Experts of a small language model.
Size: 13 layers, width 256, 132M parameters.
Below are experts of layer 3 (counted from 0) of a mixture-of-experts language model. Rows are named router (the router's row for the expert) and show model dimensions 192-255. Each number is 128 + 24 x the weight over its row's rms, rounded and kept within 0 to 255. Numbers have three digits each.
Before each expert's rows: "comes after" lists some tokens at least twice as common just before its tokens as in all text. This comes from a sample of Wikipedia text that the model never trained on. Tokens count by the router's weight.

# expert 200
comes after: " ", " (", "–", "-", ":", " \""
router:135098147163145133102095095130089111154065150121123143117105126093125129104112118105124144136106110138120114134120128154136153133110134134135131130183060088126124140133138109145125141124138109

# expert 254
comes after: "1", "3", "4", "5", "2", ","
router:130152151113113122069127115115092169160160124168151137095106118094129116110126109119131146118130081166104095101137112100169151145101122131099164125151102084126107096142153100155089149147117104

# expert 57
comes after: " of", " in", ".", " to", " at", " on"
router:145126137154158078118118104110109158129089170109142159145109099103107137093104119132108147130114129143138131124146098100149166118119127127105141134147080107160138099119105106142112122163114117

# expert 247
comes after: " of", " in", " to", ".", " at", " on"
router:149151129137113094102124116138121182131113133105154155178099123113134157097124122136112103129096129132148118134167110098145172140114132115106125125134072095150128139117078106151071136130127108

# expert 172
comes after: " ", " a", "–", " (", " his", " an"
router:167108147155148110130099114121134159104094165120190145119124134149077088114126110111143086107110109117098052091115107123169110131151169158099130152171118116163086110128122129197118131125098104

# expert 230
comes after: "\n", ")\n", " |\n", ".\n", ".\n\n", "==\n"
router:155139120144137111093109088095149128163113147139169122114114159133127152102115094089113181129100119111126091131136101140171104095121145098100141124157120104115137109093133109122112136127069099

# expert 160
comes after: "8", "9", "7", "1", "6", " on"
router:136125105143128115144116097105107090067129144138143153150091115115122120132152117109121120121124125148167136084164116151153154099123088103089126100170111127141109129090145103147087139145070117

# expert 150
comes after: " the", " a", " to", " New", "'s", " The"
router:158140119157093142117082126118108155164110129131135108130106098117114126101101146071140119091093138117095060108139114096168142097107128105144137151152084155148123141110117114127118163149155137

# expert 166
comes after: " is", " as", " with", " of", " in", " for"
router:150089145144130120070121152091110148150094134095143117139096097112143126120103132116119147147119144111172135130165123115186175106171139145089148090157076130121124125122135102134101101143098095

# expert 192
comes after: "\n", ")\n", " |\n", ".\n", ";\n", "==\n"
router:105081110164148127086105107147127093126098148134149133099087152095144140128135117114117173133119119129137111113142108133132106146141137108076124116161109075113143114114090135150118113141117117

# expert 52
comes after: " ", " (", "–", " −", "_{", " Mor"
router:155088136148137076130114093123089111116107162103147113116117086103096119116117159123121113140098084147111106138145095110154098117153092140098128144132098110110081123115095099181123095132100085

# expert 91
comes after: "1", "9", "8", "0", "7", "6"
router:154126122103165132111110126174107126120119150100147137101103110109181121098150143117125110126111109131166130129119129106136130154143164095094140139174104138128139102116103092168104122109118134

# expert 110
comes after: ",", " It", ")", " He", " he", " served"
router:169096107128127119129129117080101185083109110145168140108114133072111151102096142112127147143090101110124122106150134056135134089124118121135135099124103124123108138131111128151116181113114141

# expert 186
comes after: ".", "1", "0", "7", "8", "9"
router:130091136127138127090121111145122157113115120138123168105105103075129139125106116091131117129071108126108118097152131158144119131133125124139111125116112123147069131113136085151093067157102132

# expert 229
comes after: " of", " in", " to", " on", " at", " for"
router:133115121155110089100091143128112128116119146106164136126109099105158147123092130124143141153117115141153091118159119120161151125131119116095141134143097078130114106106091148157107080153111116

# expert 5
comes after: "1", " No", " (", " c", " W", " C"
router:151105111103171115134113118123109122140094143123168120117109120113121140145136159110160124119110106170156131097131119126176140132140143116117119116174120097131115112091113118137110103174149078

# expert 159
comes after: " |", "|", "-", "\n\n", ":", "=="
router:173152107127141081109080146171140151108128160161158134164111104116118117109103121096131103127099104134157112119152104140160139148166112090138158148159109125104119172109156131154133127130103138

# expert 126
comes after: "1", "0", "2", "9", "8", "7"
router:180127123151138107103138108082099146109110152118102186100109124099125120130084118128133114115125060113115120123164096143135121137132145125107148117144096103153108134107114126173104091120122135

# expert 180
comes after: " |", "–", "8", "6", "3", "4"
router:143101143169131096108103105146139127106073159142175166123061136099150141080129128087113099135096123116157119121115072094120158107139111104112136142153110096110081121071120098140135105171122143

# expert 203
comes after: "0", ")", " —", "4", "3", "5"
router:133105132132132137123098082105098133103130123118125181118117102117115135125101136122172130118123105145151136084174122114158118108135082114119142155177148122142117094108123088142129141140128131

# expert 75
comes after: " |", ",", "-", "|", " the", ":"
router:133130123143137073119110119125102107152119128100188116119101077092116109110131142133097093110131097144129121162176143104132142110110135097100148116168125080147094152152098104171109153154129126

# expert 253
comes after: "0", "5", "8", "6", " Wal", " V"
router:168108143109182143093093105141118147130123151130150148129068108150145108080104138101140169115128119143154169103152144136125146151140152138125123137155093112135114132118077090138083094129133123

# expert 43
comes after: " ", "9", "8", "7", "0", "2"
router:132154116139131127053103115110079197116128118141147132091106089123064128105075115122103113119092084117135114093143151106129160136126131113104120089160095100157140129112124099140135165154081116

# expert 202
comes after: " (", " |", " \"", ";", ":", "|"
router:114111140147147122086091087150093123154093168125125110118097123090115125080103103113120145099141119136162120126146092135123121140123152135137121127165101070107146139144117107124110086118091143

# expert 252
comes after: "2", "0", " ", "^{", " l", "°"
router:167110128115132104100132075140097140099114143118152130120117140105096131129124171090118152148098116156112105110167124125141186089140062151125136137160081109130115116116126123176124131156122066

# expert 216
comes after: " the", ",", " in", " of", " United", " South"
router:159105120122107102115105130095087124147107148135132154127112112100125143101128137086149111133138115155172112089119119090133148136128137132092123146175148149158096125092114140151115110130127131

# expert 123
comes after: " ", "1", "–", "-", " (", " Q"
router:125128097141151132111130136165096122120142134130159152112089109084119126139109161116109145127112112123156104091112096094143122150161121118154080144141095137120124113106109114168099109164123134

# expert 103
comes after: " |", "\"", " /", "°N", " m", ";"
router:172087117154128116093115130127118131112117147081156134134120131092110099126117113096123136091108102111172129119131092147116144125133134136124119149183132116080108131098128141186127085157125143

# expert 12
comes after: "1", "9", "0", "h", "ak", " Mar"
router:117121129126104098114137156124094111090104171094129117124110114149157115123122099099099134139089114123175122078150114131174122109151136120126138090138115108140112080111098146146117175138135097

# expert 79
comes after: " |", ",", " in", " December", "In", " In"
router:163141137122133107104107112145122136117095156150177149099093134120135151118152118118126091120068092136107124130103089097150116135161129119110138142166118097071121115107124102131105091178107108

# expert 183
comes after: " ", ".", "-", " (", "–", "/"
router:161104141151160110107132082123116115135084153125157134094119124102129104099142160138092122117097145140155105146120111101150120116146152138143112143123143094153098137121119106154093103137111135

# expert 37
comes after: " ", " H", " R", " $", " Be", " W"
router:144166126107123131077095108119099106128065130096157144097086117157118114094119127113139147094141103125123111121139136090119157104156119105114101158153120090151118106153138092135091119146127071

# expert 193
comes after: " |", "|", ";", " February", " September", " November"
router:125099146146128082097076146149084151094126114112154137108101109109103097121111118130126088116118100126157134094104105094132128127172140117095147123187098109087121105109126065149129164143082147

# expert 143
comes after: ".", "2", "–", " /", " such", "og"
router:156091117120148139096139081141123120102082134122134123154143126119080152139118091128131111134149141129110130076121113072148141088139113145131148131181141160114094129127070077149086124100125141

# expert 149
comes after: " |", "-", " in", ":", " on", "In"
router:152149140127124097117121131164080118136118129132181159122075124104137138114139113093107090114112107121169105119157079094145151161143096112105116101204090131132158121130139099156111109100103100

# expert 228
comes after: "\n", "|", ")\n", ".\n", " |\n", " However"
router:145130107161150117094145112143137104141136162100173118125088125105117146123115126107118141139111118103096114120153090112122132126138093120122137125128135093130118161126127116185103137152115090

# expert 96
comes after: " a", " the", " and", " an", " to", " was"
router:134085118143143103124084115141053147120131104170185131119090080088132159114130130125101090124092137137151115107172151093138149133137125175129146133145081136160112119137092134158107150125115092

# expert 240
comes after: "2", ",", "1", "0", " S", "5"
router:158075137144171132112101091115135089147092122157125173094121124095088133120119128102147136133147124172133108127133112096166115082169124128114140142160113098133113088138141086157095154130143076

# expert 162
comes after: " the", ",", " N", " S", " in", "S"
router:115130118121119119100083096119080151148115145130153121149069094081118170112140119119114119147111146116166125160135147145158166125123139120109132143135088121144101139119117118139102123103139127

# expert 124
comes after: " |", " (", "-", ".", ":", " \""
router:135109120100123067095149099126042123159068149126165128135123095126095142109140136077116123103119100144130098144132104132140150110118090085098153126154083104124116130118084116164100101135100124

# expert 169
comes after: " |\n", "\n", ")\n", ")", " Born", " Preceded"
router:178109101096156084104113128110120152109094145118153146159120127132074149143092138144113180141148138126168086120146098131132151137122110098130119116093124078148112124095109080127102108166123096

# expert 24
comes after: " ", " ~", " tw", "_", " enjoy", ")-"
router:133077140126135068117121111130107116117103171105153130109103111096116144128109121103121100114105096141096106099121111092157154114189082121108113133172123099125089099103124096149122126151110067

# expert 54
comes after: " ", " (", " $", " Sh", "/", " £"
router:134117144137141094106093136149114136118105140136127129104093070112140100115136110114135125134106084122101113138160110108154140110145100147098116155122121112116121092103134152175100113111106083

# expert 33
comes after: " |", "|", ";", ",", " in", ":"
router:132099119151194089086108140169092132111092145122143136117113133132125140122108133125132102125106123119127141095109101095136108105151116095078116156171115114083139091098130103168128120150086117

# expert 246
comes after: " (", " \"", ".\n\n", "-", "\n\n", ":"
router:125099120116153095098084112131096135121110151102156111159124111103106145122112129094129151097090126156162138115136141121094111148103150114113129143176090101114127104149122100139117101126085102

# expert 243
comes after: " the", " The", " a", "'s", " and", "=="
router:129146115105131114127112109154123140140122138137114134137103135114155113102102161089145114147131129107154101105123131121140137103131181088136112139183108101138130141114128131135125123138105121

# expert 53
comes after: ".", ".\n\n", "-", ":", " of", "|"
router:134105079106113095092103125094106128138095118114141127112092164109158139091122142113112140137115146184144134141160110109101128111150123109099140152145105078130087137129117115174094084133088094

# expert 42
comes after: "9", "8", "6", "4", "5", "7"
router:154082155172130133091124160137096155110152128139115178132128126122120120130143097116101133124120095158146121128156089103126134138131119111100169126147130090142143132142134120147089134118146130

# expert 225
comes after: "1", " ", ".\n\n", " (", " \"", "–"
router:184135139132124105135086109133104130111098159109163118085125122153108129121135163093097130178119136143097127106126127094149121136161118108113153112167097121116139109137100134135114104175122096

# expert 56
comes after: " ", " (", "/", " $", "–", " £"
router:125100136131129100130106100110087128126098150096134119101094091094135153114124157105113120117069102135132088125137086086147144112185095141102147112134138131112092055093135114170098088128096084

# expert 249
comes after: "2", "0", "5", "9", " S", "–"
router:162098145109126109141102146090086117145122115137109121118102128143094154115083121134140093102122096135152121104121111139157120082166122135104124130149110107127124135118078071172083149134147116

# expert 21
comes after: " ", " (", " a", " \"", " A", " $"
router:154113118123129044143111101147147128105121147103139141098095121072117133143114165091144076135094108164118136125119096103154139115196092136081172120116099126112120100129141131131077106132112097

# expert 151
comes after: "0", ")", "3", "4", "5", "6"
router:146139129123121140120056106105137160095111140105127159106088082132102138126073125090144118124138104192110140137154080137146125090174126152123131070163142078158090120152128119148165117130116118

# expert 234
comes after: "2", "1", " (", " January", " \"", " April"
router:198141086157144098111144098089108131115089137136149125114092100108132142108120148114112129114116104161131116093142081084168148100159093138126132128160120138123108130135107099162109098152091126

# expert 208
comes after: " |", "|", ";", " November", " March", " September"
router:153097150105166074118109143099122128141096135133159127150095115140095101128142125131100104143124099102128119125113127105139148101160106112122122147170100085047111111117106097142102106168097131

# expert 83
comes after: " the", " a", " and", " of", " with", " Women"
router:151127113143147112094113107131073133153095140144148102106080094092132133117141147127121126148125129166149112090153134129169162144124130136150175095138118119128113120137115105143134115139103081

# expert 0
comes after: ",", " well", ")", "),", " vs", "°"
router:181111092110197105116089103106083159090139155129170114124096092117150142124125147132165163133106090121128092118117116122148177153171137142143109130148114072153093107124115125149142154163130104

# expert 242
comes after: " of", " the", " and", " in", ".", " a"
router:172102137155120134114118103089103152147132153107154142118128115110103172087121131101146145151125118139186137102143118083139135105112107132086142121143126158099116075076135097167097120121125129

# expert 153
comes after: " was", "-", " the", "==", " also", " were"
router:167127152125177084108148116130103142139107157158119106093137122124118130128131135127142101119152114137115085091107115082129099115121127093130107143175094099129104123135126132140109128134119114

# expert 141
comes after: " is", " as", ".", " with", ",", " of"
router:134089137175117110130114123115108141130076159113130135109088115093107131090109132132133140175124141124178132117162102114169147085182133172112149096179109111120130162142145123152064089128102125

# expert 238
comes after: " the", " and", "==", "'s", "-", "Scientific"
router:159136129123140133106124133135102137126115172133143140125100103126124126102132147108139112132120077097118075126135122124155121141110104128079123112163149115166146110144135133147101140109088142

# expert 22
comes after: "3", "7", "4", "6", "5", "2"
router:167140094174118149127108123141126195128143151120128154117082147128116092085102137151145137092070093123172146117150153148153137125087102136115122113167105125133131121122125115160146094161129113

# expert 167
comes after: ".", " |\n", " \"", " that", " where", " The"
router:142141129138142132118111098117107147153062160096115137130117126134123109086131140156108138093087108126104102096126079077136129145137131119116137133138120122114133105113168118190119091148148114

# expert 78
comes after: "0", "1", "2", "9", "8", "7"
router:162126150143113145115139111115073151108112135132101172099113130134157109109149104138156095107105116114143117112138116139123131094144116109108137075123089082148122102100106127159096134147111135

# expert 13
comes after: ".\n\n", ",", " |\n\n", "\n\n", ")", " well"
router:181147103138139123085117120123075139095124172131141150150074107138123123118137152100158136152076150120145150068164103153121145161124109152141175117147104139143101095094080139152123136133100112

# expert 89
comes after: " the", " a", " and", " The", "'s", " an"
router:167131134122133130136104150150088123078074166126154118103110128109118137104131108135142119134115123116129105113131146086120123104150130121094137139167123098179077123155102103153093142116119148

# expert 201
comes after: " of", " in", ".", " to", " on", " for"
router:154098129119129121117089119152125160118137159121138129153127088124108147110112121110095145109104130169149143134145102090136138147145105103089151118145084149128135125102155123154106137140114138

# expert 237
comes after: ",", ")", ".", ".\n\n", " —", " due"
router:167125143118154143128090105099079121086101131120149173138123141119111135112079135095154125120127107117107119087192140122126129119174116127126123160187075102123101110120123126167111129172130081

# expert 125
comes after: " |", ",", "|", " in", ":", " December"
router:157088146165137077123125119145086151099132133131185154124111103097163123104127132112168151133121135137164123122108111128143149135149138121125103151162111096088132101088122077163118118121069125

# expert 137
comes after: "1", " (", "–", " |\n", "\n", "/"
router:152161124101146109068107139144115127122074114130127108121108085130113164126131103119150129121101108130145109124138131139111142135127135115120154127162142104156141106085100122138157141168087112

# expert 93
comes after: "6", "3", "4", "7", "5", "8"
router:118132169147153091120121128146100119123106116133154126103132105115177118103102134103141099140127076128128108092120131105143095126108122126116137126151132100146131137138135071129126100144134107

# expert 62
comes after: "9", "8", "6", "7", "4", "0"
router:161076113132143109132103135129052159086138105121122153107103128098139107066133111142125110130109085130144100094175117105137144126135127091103142076133071113135145110141147114139105141125139147

# expert 138
comes after: " |", "3", " University", "6", "4", "5"
router:141107094158139110100135129153121109086079187132168155144097099161159154110123116123157123124078114130096129136134107099145144114169117122094158112142134120154114112103127123141100088147130101

# expert 142
comes after: " ", " the", "2", " one", " Al", " List"
router:145072144165139118110111112108086136152093137121120164120097110122108151098076134134136137126120099166140110127132102105150171134126095140131126135162064085179115111138082117129126157126096139

# expert 9
comes after: " in", ".", " In", "In", ".\n\n", " University"
router:158107099141139134111120077119078108110126122130122149103106110124146137117124121094132124152120118148170149135125137126135109134142109107118130165175121113135079092169096072155104089141091111

# expert 147
comes after: " |\n", "\n", "|---|---|---|\n", "5", "===\n\n", "|---|---|---|---|\n"
router:142113115104158085105141134107109144122090130118150174103113137157126119093118092133142140167138130089174127088163113123131160146093096118095154151140102102142092112127107130157129146170117122

# expert 188
comes after: "3", "6", "5", "4", "8", "2"
router:146127142157155135118126128140109108109101149143164160095076151087125145044135128085133140128061099139161088089140090107130183126137103104090111093171107117095082112069143107159092095155137149

# expert 70
comes after: "0", "8", "5", "7", "6", "n"
router:136099128146146103089114142140145153103136147120157162119087096088134136118086137128132102101114099103154118103158123147155153154137134165137099112187077075159111132101123084188113117137122083

# expert 128
comes after: " to", ",", " was", " he", " and", " not"
router:145127146119110091132130146123103145106113144151163086116113128111145106117132128115165129151102085139100085119146073089142122098146128081110142152121103132098128084105123140149108139171146126

# expert 50
comes after: " |", ",", ".", ":", "-", " of"
router:122132123124114062109116115146082093155075158102135172101109102111125121114087128118097124144133127122125085120157111106120136124143112099117144132167092099168141130112139127156092102120093120

# expert 196
comes after: " (", " \"", ".\n\n", "-", ":", ";"
router:135098125128147080063115110144090131119103137128176146146103090121112111102120128112094130128083122113150116089119145120130143123154124093113081155132098118129143123142108116148119105122129114

# expert 27
comes after: " |", "-", ":", " E", "|", " by"
router:114099101104142106112119131096081171151080153158144144121085116131124101117106121106091140130130111153145084131124083125110121149159133108073166144111122095156150132131105100149129130145154156

# expert 222
comes after: "1", " the", " of", " and", " (", "–"
router:162161132129116116108127127113093154092090119141127127123144132104157131102113124091132101154104138176133104107136128098160115115145100132108110137138129100121087117113130091151096139150130119

# expert 61
comes after: " |", "|", ";", " in", ":", " October"
router:152091144118200067102085151135098109111108121123158144116116120118103133137115117121114105146130112124116112069135070115147116106158128129114137138152113132082127094091132102138126144162115141

# expert 163
comes after: ".", " New", "8", "7", " Species", "5"
router:148135166126159143102129125127110127177068112131138197127123119128117137134128123148128138085070111102132126096135112089122130126097116162119128109106108130141114129103126114137116123111130129

# expert 194
comes after: "2", " ", "1", "0", " (", "×"
router:146137130126126106090108107134087123103068151108153110115113118142130148122137123096115092118128096177128093116148130112138148094154133140129132125155163107124100107113114129147093121166143121

# expert 11
comes after: ".\n\n", "1", "==", " |\n\n", "\n\n", " a"
router:159128125126117108054089107139100147134143163171139133117125136103149135104131125113142130133106147133125140098139120099122135126129142134143147124176107107132098087111136122138106104158120122

# expert 16
comes after: " ", "–", " Car", " Bar", "el", "er"
router:127120173122108089111131101097104106121058127143102142089102122172113118136116142124138133116120107144129128116146117090140117084152123140118131092156104108123103087102095101198123113113163132

# expert 204
comes after: " the", " of", " and", "'s", " his", " The"
router:157118140123121130129137122134086142124119142106175129109108121099131097126116144093174133098122095123133087087142102130159115134168147123111114070181107131152122157141117140181106143155142128

# expert 218
comes after: ")", "0", " —", "%", "4", "\""
router:136140116109118127103112080121121175113124151077125155148101113140118140139101136104128147128134107156167121113145125080133110102152097116114129111155130086147092105123130123151145140139125102

# expert 211
comes after: ")", "%", " —", "0", "\"", " Yes"
router:170121141126128129118102110131105160115101121084124156114115120124091143093109136117156117124133113141175131116137080077132100114139100107080147121166153094137107094154130115131129159164088085

# expert 4
comes after: " |", ":", " in", " /", "born", "\""
router:132072134146148116095110125131104154104086123132142136137069125118095143119091142096117115143118105126147140121113101106138150073181106115101117125170133080090130108101127129154104110168120123

# expert 145
comes after: " ", " Le", "\n", ")\n", "/", " E"
router:150118129124152079119121101094129093124114139109127102115112130133135114101124156129114122084132128157124045089128105156141127103178113124113132092210077081137092128128116111158114110157100106

# expert 241
comes after: " ", " (", "–", " information", ".S", " $"
router:171146146118112098083118136115091110075097125125151135099127101114117102089084155098137109091101125117128116081161128137136152123141109121150126124134122088119113137085127105164116124127110100

# expert 34
comes after: " |", "|", ",", ";", ":", " in"
router:134088131118137097108109133135112119128095123132156165089082098113151135129139128095118097120105103112141126084108112117137146105162159116075158108146105096109134112102094103124103124171148156

# expert 195
comes after: "0", "5", "8", "4", "7", "\n"
router:190159131174144122103113123124130120100116165084136180110073087138132129094109126112141135102119109109152106060141143121121161121139137118092140119145105094139124114111106092154125094133100102

# expert 232
comes after: "1", " ", "3", "2", " $", " £"
router:142144180144130135087134090130125112117139132155109139107096102105095147119104144121123137167131080123119108085105120071183119134113116127120148129138091130146132107126123123169099141167117089

# expert 212
comes after: "\n", ".", ",", ")\n", " where", " that"
router:147107125118121105129119100136118143114136135120120117098104158065127140107128164137109137174101149149084111094151092116135131149165142141108117136177139092112131113093103115200112100162098103

# expert 3
comes after: " |", "-", ":", "|", " \"", " Y"
router:126113101123168129098139148074095116116117129150169154134082145120126133080121173120081133147098098166166110139129060122126141119166148103132136118136104078096123124149113104175105140148136146

# expert 51
comes after: " ", "–", ":", "°", "ol", "′"
router:143144114136146098075128124122104133097085136139170165122096072119072165128130117128097118148134116146124129124088092116139159111147134127146133127157101122141176112093121129162109148164110116

# expert 219
comes after: " the", " a", "3", " and", " S", "'s"
router:169070128117103086141083114100118115116110148107172152095106136121136136106129141123113194137138132137143106113120142093136145092098134151099180129148123103159110116082094105139097144094108122

# expert 132
comes after: " the", "-", " a", " The", " his", "'s"
router:134133098150131137110110072169060164147153134153131116113114111108119147135150109108130116114151108124127128107106098121120096104149110117109147145181113107131138119139124159169078117176081133

# expert 8
comes after: " |", ",", ":", " in", "|", " December"
router:150107135147144115113089136142098121095076140158157144068083113126109125125111109113118087129141120118117131087103103128134138109157122080094150152152104114081107082109122115166130126162103114

# expert 35
comes after: "9", "1", "8", "7", "4", " no"
router:119111095109115137126069112130061143090108149092145125099092106107141143097139130104104113139131082144177095097120097107150131143112104105122164107157125098141119107157136166123072127136155130

# expert 45
comes after: "1", "2", "9", ".\n\n", "==\n", "=="
router:145091077157150112077141119105108066136099157128151152123110121096126151114113121097162149110121128136173136075168115109119124098113126113140136118113075121099130100087107143120105125141125142

# expert 49
comes after: " |", " D", " d", "D", "|", "d"
router:150104116109111135079167106136133134137120091142161161131112102138132152119094157120100143118124120151116128079110120125116150133123129116118122146157137104147129138106105097141096136146123117

# expert 77
comes after: "–", "-", " −", " |\n", " +", "′"
router:159088155131182129135146111129115107153101159127142131147101132091109128107128149119085161094101147144102114111114134140152146131116109153083157137149106106121116138108114122170108116110097142

# expert 209
comes after: "0", "1", "2", "–", "5", " However"
router:168102126127135129130122098130138142125128137136100141144125127092124120079105126113161147107144082150112134115161095125101126101176142103144154155168116103143118126139095065134095135177133105

# expert 15
comes after: " ", ".S", " was", " to", "aged", " f"
router:160110100084131129131147131117107134116134116171104133109136118111126158105143140098117122123105133158124127072135103126119132126135117115145170131170108093100116137152106102131138095161127135

# expert 198
comes after: ":", "0", "2", ".", "3", "5"
router:135143143141136146095115113125129116135113100141123164095104117118113148104080126093138141126143089092150121129100138103139126152117088101120153129129089131126133130125100116142111124098143104

# expert 178
comes after: "-", " |", " (", "|", "==", " No"
router:167128134150158094119086155152099126151134150142154155148104127096112189111087151111112100147114139146100131086183086151136131126133112125136136163174091087129137125116153116138091134123125138

# expert 140
comes after: "5", "8", "6", "3", "4", "7"
router:163091139130095122121128140153094085108083110111160151115097081147159113064087090098108128117117096127167127110119108131151192096159115128101133132161097125116098127111107116153075104129135144

# expert 214
comes after: " the", "-", " L", " l", "L", " N"
router:149105155097148114112140080155063147099118162121156151084127122111140127107117134153150136138115129184106110131104123109157173142157136099128134121152141067141092121123100130144137152123114143

# expert 58
comes after: " the", " his", " H", " her", " h", "'s"
router:166114107095153114124072108158078127161120152121165146109087105122136091147175116101176113138118129144113105121139093124112109109157151160104092160180058076135141144112107133136150135169116129

# expert 30
comes after: " the", " a", " his", "'s", " The", " of"
router:146154121119143124138125123162104162119118142123134128101111155102141094129125158122164118118079132151147127149134100132163087125160110132107142104172112120150126139126098087209137126150128131

# expert 74
comes after: "1", "0", "9", "8", "2", "7"
router:152140161132146133098133100158110130114096134145104189084133134114122127093079122137170096112132077112167099108132128130121117126127135094107168119138128108145118114102133114146123137120139153

# expert 36
comes after: " |", ",", "-", ":", ".", " by"
router:131112155125115080131100114112117109143098125116128146106109107112104127119119135111109158138113135172120105127115138083144101108157137123117116104170137123170128139106125149157122111132111102

# expert 117
comes after: " the", " is", " as", " with", " was", " in"
router:160123140120088092080105109126118143099102147121136135129093116100082109126148123141122141143150137143123151088137077092172128093172105141127131126155083117143114126135123113147082118160102101

# expert 46
comes after: " of", " in", ".", " to", " at", " on"
router:161124162152135119123120109125115167157097122091151127160122102137120139101117125125089107134095139116138108124139132101146147104117116118109118154160092130126164075103115128149123101159132117

# expert 29
comes after: ",", ".\n\n", " |\n\n", " well", "\n\n", ")"
router:159115119110140105128107089131101149126115161099151125097118156089141133086149144133143161093108121147142108101128100099126157091177146149120149130116087066097090100111140145143110141151104091

# expert 206
comes after: "2", "0", "–", "9", "3", "°"
router:162121115138138111125106122133086122134114140136150117142107126109070119086124153130116141115126110123128091114162110121126163106168086136110147140165087078136076110144107142135116109157152085

# expert 129
comes after: " |\n", "\n", ")", ")\n", " Born", "5"
router:118120102072122103110091116111112121133086118102181172100106138127110131102106120130130119148128113119181116070140137098129118106135077149116134102136132078135107108147125097127083125181106134